Experts of a small language model.
Size: 14 layers, width 224, vocabulary 15790.
Experts: 96 experts in each of 12 layers, 96 GELU neurons an expert, 2 picks a token, a sigmoid router.
Training: a variant of SOAP for the experts, 5106 steps.
Below are experts of layer 9 (counted from 0) of a mixture-of-experts language model. Rows are named router (the router's row for the expert) and show model dimensions 0-223. Each number is 500 + 50 x the weight over its row's rms, rounded and kept within 0 to 999. Numbers have three digits each.
After each expert's rows: "comes before" lists some tokens at least twice as common just after its tokens as in all text. This comes from a sample of Wikipedia text that the model never trained on. Tokens count by the router's weight.

# expert 84
router:471519490481533593493551495514508592563435488427514480476455480480542527507471515523539545505503496412539389519460506505512446460481486496513487482549493553537477523473520562522550562493515479477523509534526573493523421511539559455458405372412511414582535556471537550469474516477524507488601471534419541468461463525465401556474448401536449531527516477473487525509439508515468444565510525544508497510460474485426502417469422673519479484584515382489417444524511475485437468427478525426555488538577580511463492520444590528485494540361494499525429386551511408504478526555634486504552616485554484541611511485500528396511518660512547463543515501507500555505608494482527459522489
comes before: " ", "–", " .", "0", " -", " –"

# expert 30
router:514564457541576525362520470495559527602520490451392506519377494462531465529446501530536440395463471467546532524540537479552452493521458457444475480516512545581462554548554509619581505503469379469524598486519582457555467560578472451367438498483551453508489566470484463488466515404589485570479486498431544430470462550478508506426553497475476520515529479456383497435522587549471505509517494544470521557472498578442412412474445556520474543510494437562445500498446487462503473446468510462519447490522558532459527492442582489421484499516534520483509519497516538549503483506495469391495554405596433448545607531567455533435526537643492529477505534540515577512446600420529520551529
comes before: ":", "\n", "==\n", " |", "==\n\n", " ==\n"

# expert 47
router:447541519434589497505508520483528503564447505402456550495448520517513469470396545527527504481445491571569505531514546509535558511536453426477445468594498547491473545418592578642520571516457468451564554592560560455546508539549443485443463480427505456539502577463538558520512497437538452551472473526405521469481451540470415528538476434529517505558492498486456469475495601512358472484525501511540471438512486518529527439428420536460443511523586420459457403406458474393478487462520512458507455419575563530454476542503587612485473487522545476528567501493513479487457499502622463449476539456570429453570549513551536531487530604575513540451473494461404503481641524457605512512476
comes before: ",", " (", " |", "\n", "\"", " and"

# expert 88
router:470532439409553560498524589448503548555441503465561492540516500589509447524477547514473499498502484452531436565469500480529485433513483469517477440668486571547526494410477561545484551551518425419488571518513564496453484557619538486467504518486520419560535638409538495453553482394538482512509482562463543437494432448429522521535450411560518528514495454479467497533492521490471436571552517537538512535433535538462537480476434506425416500523515398548461460532535533411473479443562437359546463479579585431499551551486577487476477455512565419492549395467482505470418538455477480425525581482590449498470571527558524532546495624593486553527476484524443522499510454462522502406448
comes before: ",", " States", "\n", " York", " City", " Carolina"

# expert 94
router:491536486493541619499538507446507570544435502429572437514468475524518490508429511521538561513499463460534449515481555499456499453487479507520515491536486545548464502457543558504590526527483470492524511552541549474505400517551570472423408390451512421568549613457545554494478492476528461531587467528403561478455485522395407578477439410545443526541527492480489526488452490514441442532538504546493521476475499492415505390470407672523475513607504398505471472517517481468421469449492520436562489512545556566479492515459560519480508514402529483510446378517512435482485510573644510504537651491547497494607514488445544430532489645510512497538469522488489535511627500478539456514509
comes before: " |", " |\n", "\n", ")\n", "}", "',"

# expert 91
router:479448503477507517477552561481412500554377477423526576542426515569400496561486610546489628441556471490538448553480519462498489445498487513477441470550584520481461530500510501480552531459526416516529606555585556437517453622526500501541507515446549424493519480542494557486480466371518526486533531531499539454565496503504542539565512448508480466511512425438456490560493554501455566508530480436538464499479454542375543538455542510502463459528531483467414446483413529491465428519591560543531452425550490558494553527469531570444491490417502534511516470513488489493423549553581528367588570484552454595509514548443510471624485518452470435437450451379424516587456477440497609478522
comes before: "0", "th", "–", ".", " years", " million"

# expert 29
router:499441460463588465478521570495537501467411485455455492449486473472545530475533551520485517538506449560574508510528449405511534412491495538483445513526469530519506523474637496513497510516441492449531553448556552576483601570607581544427447391490498479546529576453520535500497534444558480464549553514491561498485440540518551537413443471589543516477429501425428446369494463536417461502478490504600470515535519565555539403538485520518452501565523440488434591494515553352535516521465578490552420457471476437508476505453565533434517491440527479477570447469423453583533604529516626385525472477511458505529467481472492505493451572617502547516476424516499449604517447461564490425484
comes before: "0", "1", "2", "3", "4", "10"

# expert 53
router:504555425501507570460490530512477446524446487428539441459480502415520535513455563598473535543614448474535457528525551461446451506482534483543453471520571650535432527519490441545458489558465497481414565481532492481568480529538523489462518500526562468478492568455594527479543425459472430536494587629486500465534482459437508502474473469522490417493509444319409463454535535513492499541499466667477498426452574519506529541460436494510503490480601371456520474476501583477456479549514550474492474505494471521509582512481560529385415532491495542493525523570493457526487551599555519459553505450455431574488624522466461519463550579586588444485494478485419424522528432504477541467425
comes before: ":", " of", " than", " Total", " zone", " Francisco"

# expert 2
router:430575461474535522426490558493505506532468527413499511520489477514550458445484490537576537463450555563565516535499588456546465525464361439439481488496485545558489482524523507626493589550563483429548565494560518500563511602573471476485534495511547474529524559430543398472522430447581537521525544537415573516466362519482383596467452464515508455505565527424391543523474560500502372530498522505558473489468525519463517444522526534505457495456572409544482537382451503481432506449565571383576502426545487446500540565491601533475418431531520519493481443549508492497481563483532514395509546463532496544485506589444491528468466505568492551463469376517431460452471495435558531501528
comes before: " of", " and", " University", " School", " in", " at"

# expert 80
router:490519490490521616475525512470469608538445501423507474458471508499516528464426514514550540496515503426511399505454505481515459456492489483512458489560493561555476492485525567528549527546460481456512510532532561476523417513537534496454397397482515419554525622477554553495493507481539500543581474514431546483461470504436443569455444348547453498540484487477488516498450542517451492530535510510496503508440464490417490370478403662506475506585508412506456439511511498479416524471505522441560493514559599580450538508458631512482499517379529476518441391549520432502460505545657518507510643489533484496599508494467541416513542669504512486530499523515478545492600485478540498503488
comes before: " ", " -", " (", " |\n", " –", " \\"

# expert 77
router:406442504441493480463461542468533480487476432512493614549399513495552520456469492550528512569489438506558511505513480458488487500513427508481408410484496531450398582470539471584533526473478377446546554518594467505515505538579539434404446435558522535504519530443496505448554469483504538514527466487521515461574453410418475544471515496460513548551581420470500583451537522528377482498577438527590499497476492524502467455436529617478515529590500504450536507374446603522513508559506526426522443406583504514476472476454539552365493448552556462498571433460492486525473457530577473388560460465527488556505566509541506513526616547528500511590536547524422562529538505389577478528525
comes before: " of", ",", " and", ".", " in", " were"

# expert 69
router:481471402441470461481461589512418506521500447386523512574486508520502487541479551525606461487561411461575471507493506480449585472508402446515413441511525516466473530463478476506550477551519491502493636540550397573500571610520454455471481450471507486499583429482455449494575542413499531532475480480531552554450424465434487553476534464510518511457489441471462525486496471566454528563482544501502480440562481476434534534476511567488446479544570599505516510450455541431472551490497523505582362393505431524503595481559483545448531456424536477530536439557514471533527551467557504449597433531678466513502546576564534472549587554595451442471471485478442505571540530418441526430520
comes before: " and", " which", " but", " who", " including", " with"

# expert 7
router:492521483494548612494557502483443564543471502464494466489487481491513512477460514529520509523534508445497380537464510518497454472523485488500469475541472558543481502491532566546567533556470456476525512541539535490531427504564545481429413397450512406558511565476548535481497502486516450547578462508424555467462452517384450550480425323537446505537489500476484531515456549511451466565526529522484506454475490492422504373484409671526508489573502424486456443499505487491423462491512509486585497499570583547530494580459621519487499513369524500537485385514520444506491504531648551503563643482552478494600506500481547422524484659507523432548503510526484534508626472469524468533482
comes before: " ", " |", "-", ":", "20", ";"

# expert 22
router:513482438460499550418530498507455466524433472444467543455447457492533440516532517550506472528528520557516447496489501476491410540616440527469480461553469528561478524511522496501504541489478494445436537592577537573501464569515598492525534479449360460574511501426522494554533512449529486565569488619525517442444476462555447500498467508526495502585522464471467559414520546510452458478497358493573497399517505563433443409487515557469460507618451576526470467561407425460502480550438611498576525454492462500465522484424561554399456498454522535501511354460441460531525542478623509448503503478517444515544647474541516530502514557493542523516522450498502515551544568355541527411559
comes before: " of", ",", ".", ".\n\n", " and", " later"

# expert 34
router:436551493524522559426510520520484524465475446449499485468416502535523567519442574480507536500503468515563523600502466516541502469533526430497444492545530580581409564435531556537511509540470499478576569552524500468503437613532454489455490475454438503543524454475413439535522494399524553542478415553491508491449417507526494509470477395436521468523533446441401497464495557489472466525527513576577455475512555511385577444481492585467440564513622427544479413474517528464421444533478466522488494489558460536470545534547594516393405518493552481449516466488548393495466525490466452359524573497577471486642593489542510546567573590553475481410461485462465502471511624467515480567541
comes before: " in", " for", ",", ".", ".\n\n", " of"

# expert 66
router:425515528484579500489565587491475524517434435475519500422435524468479441525501558546544511516531460484583410470502476405485508486531485536475510415525447601524496575384525559538473483510415458507559547559540481522490517557614478513521462492384545442532496532485537480486580465500593467494649518611432499507527466540490444526516462464559451497522458518466479444449446502539463461543473483543548419540472433439500496419508369543509403424476535474432506468451533504462450442497497539523574492414534519475492467611478498566444478436433546507557471416524497445481424551507542564462534504468512417591569564591511526538478511624642584509567533498515448455524461557495567491534502
comes before: " ", " —", " L", " W", " USA", " +"

# expert 44
router:478519450441536536467564605481476552501422489437506474544430429509495525491454490551494571468445521508548483547524525534530445495493515523514509474572539499474413507521520551533562502573519440516536537517479537453536418525639518442466431402400468386527491508484575531526517502435557412505558464486509490441436440463493393586506465408552518519556450484416462513538515550504339469557530519500479528491436448504459442439447472649571399507575524370482364470507437435443456459460473492488526504529574549530535531533572587535470459518404585489519565384572514434493491511547566504493450569489482475518567544559488505496538504547514549418506460515542533557514530531457512490472503
comes before: " |", ";", ",", "–", " |\n", "."

# expert 37
router:444508484452467518420468501561501528472470447476476448504473459502521470511511584500531473570443525467482457595551562501532509539527470569376410448573459576547468477465523527559530520494533497483573600513490492653467458522527557406472504483492413432560500644464561430563472547451577455557554483570476579538572500558415513588540458441511588520442558466425441494446509472518466564469583466543551485492517402476493463506540452576547411370511520474395439448446528514482443459463505467527518406493537603539433554524488537553455502503444520558499476484494442453615423449498510520459590479479500475482544546529462496503603478619549487465530504498556473460482541476471514456477477
comes before: " ", " \"", " −", " United", " +", " Liberal"

# expert 67
router:498519463482567615482557518476474599524458488451507486512471497502541486456425521523546528499526509413532415556468545474500456452532468484488508510533474563556458502501537574531533537523484494479532513513535558472525437496540538468451389343429536422562479569475538544470496514470508463523571472544464518485495453504430434581438423386528422533524506487487493527506450529506427492558502533519503491469419500494420478383465399679505473502563508381472472441504516483504473500428520509468554474501548556553478501558422639516477505487363499479544473400522527408508476502552655521501539637484524482519598513475484530422497519622503537421499505499522473538503609482475532465492484
comes before: " |", " (", " –", " |\n", "–", "\n"

# expert 78
router:512519445433444535511468498534433468525513492419507514515513430522433456493493497478538557513529523544587446442559505509530544438507531439469501483481438549463395540414612507580520491515437383569522584532534402522397530546582563454466537429492468515514532534536473524414581490551599507538547594494466545479499545567561477547536524476464471566495517406388438497523522552524456544552505514587555429493491501460476501478575542547465507394491537439515456480531431508374559437477574582491555444516570499558484451520546477498428427462488526445490442498549442551527489592505493521403494532470551418487524523576438436430599475443566600440556480436512449503511554544412528555457520
comes before: " the", " a", " his", " its", " their", " this"

# expert 93
router:464549385484495532429542515483517471460351512506498478537335537536547551516497501629531484489467531509477467552487516459535538515512491502515457443465515602568378521516545542537505499487481471575505523497613464480532433564609519439428436391472519496499460521468573450464461472423581603548465488531553518464476479537504448523523451426540516614509472410445400422514543523578488441609498567545543528523474496659485436534498509479512373460487540554483515505472542469443503553462524515431539457519539562469534587424432535503421480500438529493514446506507484461525458503447487519460561570463491522492474485512524449474481539504584441531396505545454508500610565500450515456512456
comes before: " was", " is", " had", " has", " were", " are"

# expert 18
router:482458498436587517436523501523517500572501473493509405495412488465407517571429473563559470520549556426506442472469548474501547513558377441464508499560523487450447528550539470481623603472438492498485593595490536472441508511611522435458531465532444486554549550536472533494543415394540518570504503575512467477463484512509405482486441509471467568529528447475504482521514599529430454503493527508475469523458479565400473550543416557474392526496495446453430521525432505456472503494473505443584458506516512454433465561505598565387460522479549456505526422476479437487473562505507412405579616510505413567496576608545445447571544617500525507552522549511534554525585505484462480499534
comes before: "–", ",", " |", ")\n", ")", "\n"

# expert 41
router:449493504494569598497587491463465598494446440456567423555414482529563484525509532589507551522512516428529482515440514512496440487517481485501482464558463497508452499511525590557515544484503479434558551522495513534505492531569549475383382419491523423559493585444576469531489521465544489515556512599511486427476467468437444553518467359523449505500531443447465495517445488516456484571549442471500440447475498481407523374433428572486521514609494465387429471486531483461446542452464491506560459467538547558496504491458624511453510538425509488559454475525453416555505533451552504475515604500569381537574555551461547477572477634512582513539470495489523555528615467481493460573441
comes before: " ", " —", "20", " −", " –", " -"

# expert 28
router:486433481421465577424477494494560562527464413518519533481448452522449564567391479519508499526541581518459408549408520436443395462578504515527470438453473524531461511348545511594444576486505469513497606561545542523468482661634512480446572420508444531456514497493459551558526524409533410530510517569432501492460519476420482490483566488502440518462432484454404473517497505599501489453522524493523547459425523491497517485555520594514507505472537479504540522387531495457477546468476498523557429534540559527560627487464506510408484517468516493526467470508409515531519489448526457473560551541537428567528585404448529488532539448559544510565501397483513538549586530487490448466567
comes before: " the", " ", " been", " a", " his", " an"

# expert 20
router:383482456485481427451549524500447548464521492558547535485406422448395548405428510626547508535513399429576467567513527434540533596527512498427476526573513519434449600529497474512531473557450442553503554536584501512427505538531524456442449455445488449500474545435484421452535482482515511491463525505475490405472582476414515511479434508511503558491477479451404505511524480521488464469539534474528432484456567515487584418450508489492440484489552538432508575506530590483470492482437545495534460460565547550511581438534461558424421575445586476549521480599422433561503536529561540431567547477501443587526479540521510551513508542648577440501479482554505449451506501386567541538583
comes before: " a", " in", " the", " to", " also", " an"

# expert 1
router:488531477490568623499540513457511585529446479436517489517490500522537524492466508516546522522507497426526408545463523502490447428532495520519501483542491539544473498507523554518569538555497472477518512552551554479524420498532528481463406422460504416579514624472548538496472513482534470531588484525457538456485465521397418582442430395539461533536516477479481515498447493510405483561503528515503515503430521491414489370475403675532494495549500397512471444497485495487423497496526515467553498488555528556512492523460654525486497522358514477512449388538523411516476509548645522505515651485530478505608504507465547437510503673507537470535490527505493540498631495478528494482475
comes before: " |", ".", " |\n", " (", "th", "20"

# expert 26
router:502465453393477519520575558470533547523444525521572490441518489497440537488547569544514549545452489500499499489518441494522511544552439559527459573495488605559469515508638427468571487488461508472461602495556519503481447578503524463468547455481452430507486539428517513548523439426535444472534495609450488417546477541522515617537580404536490475548520470480369525468473486521397554527505475472483458535481429690493446485558495547498450551478495400389456479479458562439509545407475521427548420518580524477509574511490578506406400517459493491593523509486436442554480578557523563387481535415529457471492523486470517479514469601586514475491474483441462481539540487441478470490543
comes before: ".", " |", "–", ",", "%", "0"

# expert 89
router:502531485460587636482539504499470579518441497473484456491473476475534474512446512519532560543499464446524422519478552486493517469483478469515486486554450541507448504469533555520557513566487466442482511569517549477538408514543535484411413432448528410545546617468522479505473493479520464503563461522420554467479441530440436582443412392542469585555511486480484541499426498509438480580520531525479500492493506489421518405481423651566466485577507439506460446495528490490409530437484492407553493515566562537472483553457571513478499529360547465481501394526503446522484482546652496502516653493551510465595519494447537411484506676521525466544439495498501519515622478468517450478512
comes before: " |", " (", ":", ";", "\n", "'s"

# expert 90
router:496438474435554559441536558521517456508410505444486516481499487487578502544532527557461451470471475481554397520531536463547559481513515436460449569568448582473480476510542538600506564460487361528493535549597479511486419518512479491409525486444517510475424566406572515556524527471526496596419459524478488430517538503497448545470438419463428486590539440436425457471469480544521471496523468509518573485466507519472557470451481523438439476488503512553469432433553480458563488513563491435609472412567580467477552459478550553447533394489501568525534436581515418516470564504499547436517617392526479582575550596467557558504572591524519471591430455465395523483571533427486506547529
comes before: " of", "'s", ",", "\"", " and", " in"

# expert 68
router:489518498483563595490505507475444580522449481420496485480478486514558491521456505527568494527520473399523440519452511502482464477502486495497503480539496622524509503509555540516529582512480467481549506544525537486502432500539552483467409351468530434562501547461545540505511505472548454502571490536460532474456459517410434604458425353544450501552470482475484545510438541501457472565538521528493484501481480488418503398465426676491470506603517412462447423515504488483409500466511525468585477504551622556500509534448659507478489525368524516554460382523532395516460513488624521501532586481533476501618508494483533412537518629504532460495513487522495517499626475478520489509513
comes before: " ", "–", "19", ".", "18", "%"

# expert 60
router:496594518503588444534498568547486552533548426476456526534496455548493489534460563481582502548530489500501500524503511466532523495539419403467426507545487570417397569462599502545525477488461507538420589527480517544595498573552434491399513539535407487533500522521413480452525515495516507512552514556468437491470509537416515543524523436500521518458527510521356510511508546509403434508582507550517497523462493491546462496473512508495520461572528343455424524466495533466490498436449532422545510402496486475454584542539546585405454512454549474529533486523500448518497544550566516375551497390503408507554541469479522440543441591531414558478442494573377516520467647398551494465483
comes before: " by", " to", " in", " as", " for", " with"

# expert 75
router:481388527465471472462441492523504552549514411454437450493495453572437573539486522498534524424570461459515488538555565516497463507525589408454517355600546503449442533554497432598480491494540443539481543515528536614461496543558472453470446479534405486533508532565394512494569441448576547451477528559464488519531494505505513431490517449491435552526515413390490486444425473542439451518625451553591513468474501564495488533463550499509545436567533462523468471502481501362543486515568579518506449413484518520511473589495542533479500506506468457530501447498433471504472487523519565349613516516491484509555501609563475531546545486629549485463420390529488468592511478508455533478509
comes before: "20", "19", "18", "1", "2", "17"

# expert 56
router:494507492494565613480551500489437586535466494442464456482444503522541538467440527528547508503542515449517404515464513484474441490517461471527495482539480536530481514514531567525550512556481471467501508531527520472516431495543532476431395360454511413566539571456536532509481510483520477492598501515432533458438455550417427558455428337532459531553492490477494528503441547512432480545500537535495471481508485496414494376490416632486454505568507365502459450495480472467404472462481532466617495530562553520455513531449574528481477533362543507565467393542519406519483498550556550508509634478549462490602503493486551400497507652501507425554486509504501538497624477487549461522479
comes before: " ", ".", ")", ":", "0", ";"

# expert 58
router:509528475491556551486564505445478518528460485370491574514493458516479488464460508528511466484478481481519482500480531460457457488478428499509534486568445560528425497503511598550539611512427491435546518555537566526533416526580554448412388455504511418541540549503531531453467519473607455469540451540468527440420526516403392570478508339556475489500537449442481533490446501508454481514509562526483479451487517499446515398451377649491466516511499442474460453491495514433442528483550487497561452509592542530506539553455585527463487488383574520497481393511529404547539505537586521488496620498522516494547507523534559489549478694510567492521512507500476525512625500441493566489525
comes before: " of", ",", " in", ".", " and", ".\n\n"

# expert 82
router:490407475485560526455431497499491531499490471531496531435518399489511531554454519522471509432478431426539457498501566463514523500474486507521514531552498550461538616498543464535503580514444481471492559488470445509536561699597465467555531453498449506555458553504556558493576471452568507536526423610501476421442410421440504512502503354485490641463500515515389482510499499559430447431513460484559474468442460606407441390472456518564416454532519501471450434420532494427474493483488543486608472487504530572491509580531509539479545375508557461476491557528467485554480499486562463428568544411560519434539493505494493479572572523595486461472489528520566512590526522503459465554504
comes before: "-", "|", "|---|---|---|---|---|---|\n", "|---|---|---|---|\n", "|---|---|---|\n", "|---|---|---|---|---|\n"

# expert 76
router:495544482491544607483560508447451567528457472352499473488478489517490511477443529513548521519492494435535473527451527495493478464522451505497476476542475546545495527501524542524545566549462473529523510563515563481551458505539567469442388377483524431575480585443547516544497490493522444514582473513443535491477465498418413557457397362540449553529482480490481522516451564513452484557514524535510478505499482488407499389454413656487448508592502407486446457472473500477445476493524516470553484451554585569466504492447663533478527492363538511533466409505518428516476492556595546503504651489543487488617499489463542438522524655509497445528489534528484535510615479479529520515485
comes before: ",", " |", " (", ".", ")", " \""

# expert 61
router:480509468433583573503562510452432537518442496405519531523465475525552522479499520539579506516509428428528457535465546451543534449545440544513464479549544532523463489491512558539493528492486484460455526624518521510542483518589478406403481447437511461568539631429556541573493462444507469576508454521434529472497420570435508576489427391531475523579500473447467503507464556551394497486560507500469517494432513524415474477444399621539413504557527419476514473465573504483444477474523515419524478504543561488469545484485583525467463509377597446542511371515487451472456487458575528478500633478592480477581519453482559476472505639533503455489465498501431491498636456449562487500490
comes before: " (", ",", "'s", " was", "\n", " and"

# expert 52
router:480515493490555613479553502474442561532468504419474461516484495481510509487434526530560550499530440413501387509443508510493439493509495487509465529525475553511472529495560526527582518546490455441502516557541546502540449503535527485429404353458502429582534614457540546483480492472570497474589467517434562472461406497435425586446424356529439512589482475479480504488451531506440457580516537500507497553514451492424524430471441665528440518566506409503449442494493488478423500444503507480610486525548551553498510516448614536490484528416517495540453402548529403500462528539614488504509603483527484537615510479489512404508517653499495432532499494501495505484606480474523484510488
comes before: " |\n", " |", ".", " He", " The", "0"

# expert 63
router:408452419495521519449479539551502453554514455508443580494455530567519540454473568518499486488541471477517572545509533452456572484546604500486531496509591538394477510505555466579434542521519363517414580525532459516510414494597527502496528487530411420528508450466438403451499473437504480544507525611420492528597511400491472551518418520447575432519499424420455456498475548514441454554456434588513521471527517644478460489561504596530452441523484518429359459488439540417441445504524561478512498416586503484475539491542509533508519449501535505517474510521532485539618505456514520438527549470503430540551486539459484445522516478584541539520521463440517626573474472400465510551557
comes before: "==", "The", "===", "In", "=", "-"

# expert 64
router:443553382464502507503523515476484512561413516405537560482463485485451572429423536520579519484478510478551494507417584492512520507583405463540418492591486555549455548506506581590527579519462456470580532525589571473582457537609476432381437439509520456537532572412533522471491517469535525499516457505482523483541421553421445549469479323517509468556512442508437484482440571530424450507538468534530472489459556495458512464446458623519437489512568340480447462445454517453485508495487511467544486503554563497476509505515567577463480443458479521546492380530511481492472487527567466470479580425592459474591550485555510443556510609510526503497467470538417505487563506479530488509538
comes before: ",", " of", " and", ".", ".\n\n", " in"

# expert 11
router:402564508393514514426501511558477485492507471476485564581471440543583591469481545543546559502456489505600537534460570469524490462516471407451419543602545618543433596520511519594487597494477389448554523470528519525519517610566477556437532401517581460423416497534420505515478577461555487557515506495479506420527464562529471541481466445399480444568514427460392488461467577506472460486532474545502479536482553526484514437451497469514547502522561478526400486441447591435479439520449484486533427462574457513422501459454484537508485438484562501500497435513472448486469531472532495345574540431572554467524584526543515451557493457523571562501478537560463564475552492414531478497503
comes before: " of", "ing", "ed", " to", " and", "s"

# expert 81
router:474553465450546503382558500477495483639460400418593526504419515512489565512474489526536619515570485471589462491479512478498533513538504494512534410547509494503557471443618571557453511535452445430449507486474532535540503578513475453503503444534511495528471520592496540587460450485510493425518454507376525517490560457470430552486518423460455536454498442455476504552526432562466452517482454472486430501554582555543443443473502617574462421376571497522507509451518523477452504547508584482526451459554447460498484586384540518435370541453507500467579434508456447535500533572582536448504522490570517444483505593510504429533537549631511434513493498416504482485610514449512464526473
comes before: "19", "20", "born", "18", "aged", "2"

# expert 95
router:449548434427582518416447552499449472574495425413465536521445512501497550465539537539595516427505492480592529580478450485509532426529434489373428469524476561511484455432498540515463545447542403450473579573469454493533447629540581540506474454564446512509485506464485471478587450557593496535567497522459549508533552506465467517457509439405522477556418486473501529465551537522478514428571523591508479570493428535453518528499591495495440473467530475453397481516482503400464484554536474412556469503570531504471442455450539537472505386489586425526538486588438453538463606480573516468543569424449444503465569508518513523451539550561500495496561365499529511549607588452488510503467
comes before: " the", " he", " it", " that", " she", " they"

# expert 48
router:487424460405487497458519507481489489513461485477515552500482521458504522504394517513538517468520461437580472564416507540545535481588501551434416469524467513494522539391476606566570609545497522572474561568554577531531541533543500473457475528455414473522476540471538439479564382432487523465442542542464488433540410542503549468551484486535520477609472414457449394557557565570370463540566487526437459496464490527556490467479428526457461489469572428495574509470410526411501548470560537389517402480504583522505548568553628557484418468449533413510474461535431498533522480510514531461487585425565429457526565500581498489536536503578506473473490467521395506546570495480508506525568
comes before: ",", " (", "\n", " and", "'s", " County"

# expert 83
router:448540493470490518456531593562498500509425487513545437542484405520499485447520468525470488434483543526515451477505503411538485484505471492453486528521584470504486492521545547504470552596524444422410591539528478490427566540490422474492435454524491490476443503513549490461463434429522542470586463535472545480538430620527470523515510457541484547511442461511499510444484518523495472508522471505520504484538434585444507478402332494471495539547548453540563512513487473413482545517403601484648356468515556484573485567478570539427506535524528574471504473621476497532540496485483521409572528366557454486504500508510489445559540517550631463440543485487551434620568578421457602444453
comes before: " ", " •", " Total", " Date", " Party", " Country"

# expert 86
router:447440466445443497456509594519474508567460431522481482566507459499507492493596478532490480529526455552602570514522450505470368494674424484526524495497536493552427518445575509502609519505509440513474468513480456513484515645545543466460378465550500497510504594452447484529512474423528458461581531579525491486440524470553540552501486441500580524445489472472433530446568564540467389543534554536514406434457452525416477448500544589500463414589536510503540481520552513483510525507478466465511342482514560502518522519467537489413407387526487458541477526502416484575491564470511529434573512460459394419527478503500521478552508534599551441528516549507453478545547532416584480494516
comes before: " the", " ", " a", " his", " age", " its"

# expert 59
router:484513492481583607498547511469457572548477499483479496505491485515578507509452511518539517530512499438522391513454510509479450455526479486504482499537488565477491515509557570537565543579486468495512512573515525497526430509536553495473405385421531430570484599461530529478515501478565494492564493534438545500460408499417425612442453380535451554540509497484495490501441515502456472572492521510505508482489448490425472377495423673532476513575518393497416423507498493488420484481517519459564494527553526552486511529466602522482490524349515494531458390575523408505465508531645520506520635491545476529634514518498543400511503643512505437492492517528487531502605470477494463510500
comes before: " |", " ", ";", "|", "19", "–"

# expert 19
router:427473476434521547499571580442469451527466475470529557491458515510548479461450572582510537521467496464517564509515589508480540438542454448431511414558544566439493481514598478510488497491469494431592507555576543487504475571552512462510384397516485493482454544459491576541482537411567522496583507512469496463530518509450551585498430452496544456510430500544465469467541500459439426560518509548514499467481440568486526407473416616525437501603481395487553414471532547523396384481511492434531435470573528497485517522522560489469447510506423432538482488509518473510390575532509477380524539468610455412483522641511526534565610542558505480535481454500487599480479518489626488468522
comes before: " |", ")", "S", "N", "T", "E"

# expert 38
router:482520457473555617476575506480483592526438506448512466529472478544503532454437530529560529538510496408521400512437527525497482463492480469494490480550499555509458521509510544513573514525485473441545500537550563470507425499544538470406418429445520424572522636511544522444480525478571442465611487511412515463457465508436399594419414360534459505560489485489484518494460524504446476575526525532491517500493457485430496379466411645527456512574517436473486462487503500477425482443527533467535495529544531520493504523434623525479488503376518460513478401569522411510504510549640512512521601481555475497602512495477528400508503652507555479523488518478499533497619468470512475524479
comes before: ",", " in", " of", "20", ")", " was"

# expert 24
router:459540432477593590479450529473458577525381508424487491452470473469433447445536489539525623490498433451575413501516468529493511473471488468568416485537462528516404560513508530582526473489509528476498601515478533440525505549596497474429487442546493443552476539440591557532520545448504517483575478505437596444457520524516517520459410445516437483518476553485493509453534500526442455474500460522470484448478474496520489442446506650553438460524516418542440445493521493455473526517496558425497404495494541512443547454489616575514536561367525491519410412476483397467510488538593537490535597463523490492452554565492524466597591626591436450464499539429525532522578449442561477540507
comes before: " ", " —;", " |\n", "|", " \"", " Label"

# expert 27
router:528496480409519542497564518509532538507443437385552533532497420468585575442540490592478543505552495510595522451472542497464471468488479404544489454545441498535450510429475499478547522430441435524480519580509528471511492548526473523517484526475391483479540614463511559510567450469562455601501588584422433493489499572473448564456494380497484562434538552401491502526457481596530438504536519497524459475475581545421523536492404503546529528510522497535390432489490466422467441502416568546525442407533469537465543534544485569473489504507501515522539513422408475625444552462571517395501470458566504447582546522452592416540581534529490434524491554442476477590558530398533501490482
comes before: " the", " to", " a", " office", "ed", " November"

# expert 92
router:495514496493560580486557510495464566532473486476508478467473486504566473508442520531542505495524490422522439542467528483511466470552439510522496517551517559555482519523573544535554545568466476461524515574487549485538443503563494487484398356429514425571460549477536532528488513490533466559527489505451555487500379491417395585442456388541441549556461468474489498528428510512401426577506528510517495486480483483429498386463431674530478504571530443449424431486532485500421523470529522507543477471533535582479507534491626517482485493349503486536451387497507444501469520540626516504521637468581451530618511496483510391512504623500539438523475503513478544499616485463546469510477
comes before: "-", " |", " |\n", " (", " and", "|"